Weights of a small mixture-of-experts language model, trained from scratch on English Wikipedia: 2 picks a token.
Below are experts of layer 4 (counted from 0) of a mixture-of-experts language model. Rows are named router (the router's row for the expert), up (a neuron's input weights, with its number), down (a neuron's output weights, with its number) and show model dimensions 0-223. Each number is 500 + 40 x the weight over its row's rms, rounded and kept within 0 to 999. Numbers have three digits each.
Before each expert's rows: "comes after" lists some tokens at least twice as common just before its tokens as in all text. This comes from a sample of Wikipedia text that the model never trained on. Tokens count by the router's weight.

# expert 46
comes after: "1", "0", "2", "8", "9", "7"
router:475578524571541542463496470532492562556541552424569507562541455485510500524423507548496505513525488514532565552483491503499510526446476532471514470493586461512534565486491484534500517543520515533442447519451449489632556484450537506510544570534521528478497488529469502521476530531499487539482522601479489431523459552492498425473521543473513536580481527486512560496513482446477549381548426552427500541501462468489565460462483493524572511476540548503519523516539491557528443438437481504452499497567470497461519470566464425564494527534558390535467490469555523494463530528547555538484506486471521527451528517547482525465461515471476495419486497523485505561469479535485525450521
up0:499443490456485495436473419523503492539485491463522430479510506514587503456434452542463594497563532509440527517473524496427452497522485543561510439467536524422579520492472473530480475525492494509469529469484497411429555492438552536492509461457533538509497502480490554471523483563497477511490462436484470552466490499540480513486461565472571503531507468476499523499482514502422616521470474475515458468501597594393465515439475534469397510531529506500577443482530539530534530464522484482521563562511507514497495494424477517564532504503529484472498526540541443564576505491492567487510515463454517549542409490474460497549505494534544540517482436528459536487466457498452555560503
down0:553549482422517398507503489474554491507449517477485483508483455467554507503586455489416564460465504507485474509471483560484488448566470429544456527538546504507478498514462524481517492469538401531502468437554541530451531522613511472510458474474531542569545507475529498490539455453478526529538501437505518490559454514444441518552526568494448490539493521428500472508466572524539437514429483489505514555466433429537473474473545473442442566492441557484510485465518445442464505543555496513491489577515544508466500571516558504571498529531481494549508490521513478497473498580535601450444509468543463501436495417481529478540480522491563505593519552513527550506508455495493499509532

# expert 48
comes after: "0", "2", "9", "5", "3", "8"
router:450528491582552494461493485499523495523495556517491574549552409514587483571508490519517512546532507542496538529482476469523460495486480507485495435466539494496469515500464448546490521534442484496530434553543424434526503487495496542495538477505500534433505480511499439572526530514498466480438436521515515519555449504532514457344519538492532582575502469483488467390560408435433456490564432548482457520454548463504459461472477466583568450477485545466517497500517496476467471481445513477518527516634475507476528530527500461474466540492512439493498502511512482588511530497539498489454483510476503565476554509603429538503462453529509494436487568487469502530496507502484509502497
up0:473439547509456508436465477469437512466475459467457559542483490520541497499450486523510462508493479510486534514480407476498481501469488502456368402486497491523507480449527445528525543515455520458570507444537419516455493555413520421545474454481558504521448590502483533521522505517517522417488554495526512501531484517502534507433514462503483547524529495419502460529526488514507496481504562533441546545508484504562542523524600423466414482548574506482477484517468514540456431512533515481455417469560488502504558541487433472472474423511427481497562506459440551515523500441481484503515528543529602516425515476479551567504407529496518473502507473498429546490543463503512510526484
down0:525464511460461572520471452527519476554533540510530474480520552477451522530508500526615447524459489512488464464541576413545528530450451494475487516515586403504566493466427481485544478501515495494527425510558539490463614504503437478426430519501522538465554485485536481527514440550550589531498529527579529530492480465560504553531503429548561495492509491437486536481589470508470510519448498456511473545472506513541471473581528523438536501475498432523428456516449502505474501464502524601469498505457589482528478487506528515550520478506458501503535528510560494458551479539445572475534496549508551506474548557547529514521521584429487541566449509454506499504476528488492482536509

# expert 59
comes after: ",", "s", " one", " part", " University", " House"
router:499506605565534560470474490532433525483526513480556538501491516482530508556506487480538520440484511462428574577498520415448463507488444503481476489555513423489544480510510472524504511549463581509534418566507505494497516424506484495529534532476505548502552461508507535541464483572514525455567494492529534529523462525455547499466531463511606474602450528530531474480502422528428485500533470516479442500483462463509490520410511449468558514404596534577541459505573499496513445461418457493467522612499523524471521519526401497444505534515511435493508474472533473527450502537511537499431446502479497514514559530497505501480493498516449505490484526498464490562472511530444578482551
up0:476465533382494517503587530436557460507481515507455517529477527481483483516471501464445482501560502577482483530529494584473465523496490484505508528465496464463506549494501509461440485553484465520584545503544487508523425508410529468524509525564532557525394454577463481537519432479446577524451476569528446470490511585536529502452513437527486530405457454560428521496483499494501505410443458458497536498507506557512461462500409434534444494564566524496485546490521525513529531495496580426482490439502527497540462553473526455471432506528465488549517474455502503425517476464479500493489502524536472498483542531520470506477535559459485517472474508468460449509590445551572515555517
down0:527567498573509486511424479509594502481489514504542479447486504500513575469552476461552470527468539515473506451500514477482441445521447446571491444462433474559459492498447570524526531480519587535506503455519523549552467483578430496474454500513503604507487524448484473458542451473452481476483501450504479536469451455519480474560501483478444438549523501478544493447523442479460529512500526495526539527521485461558473542497572507488493504526481532511585466511574498491549527523538438510448501498517509530523566440521488423538492408459500546454457470511490550495475521508560493490525531461432531487544528432510555563536459457507476493507625552578568543511449482444451438497569

# expert 16
comes after: " ", "1", "2", "3", "–", "."
router:451594494500514493490443492573489537457538498444559497499567512514515493513465506614485506477503550501509528563385470503490510533426495461446481471459480470531573565521441512509463537538486517529499461531449412428538508518453507609527518530532487538496482460501508517527449530528474509526473524569517485468527478539520486501509554560517461585510479490474492504454524518405510511462499521548498498523493479483450538399472506502571550479483485527551477469556530590528546503508404459476454516446544493478417502495565478418591536501467495478531473516463509511545497508517480506527511489446508511530492518480505520551480381498401510570485507506510498398530498528563469544487477
up0:470574469413534470420494503467544434529511499534485601381477464486494507456481441523499508462539505501412497525516553523457504571517466503546498457479489538432427532470472469558447536526575476521474489487539481462543520492462506486466481552470486518512537560492554523517478474536489463539585560489569487530537491522457491516510546524557399534507486469530500522527541515475486489486492465518547478558502543499508552529468494542539427456495468591479516536509506512454534478453438484502546456523420562487495526528444464455456420516544434462538541466502431450576503549514577534501532434443542487378521488531506477459527480540507548526516473510469547497522464504520459469433516
down0:496477521486458496594518545455461550502499545531495511454537416489474475506532479476516466560505631583544471517445616501517482500489475475606527476510494524427524433538479432408506527506495542495481479505470531417487490545476444498467574550570476493477488560455539496514487478453492486538453524544530473517463503537519564521539497468568446481506486512569485450506529427436526539519577590542487536520455511479449476477524431460469486474535513578520485521456536414474487545588459502552459540482461489467466500470568512474483481539517450514538521512490503469450510521449518460486471486491501580514515561450522520428537512525550545494503542498492550536441498505490452557555502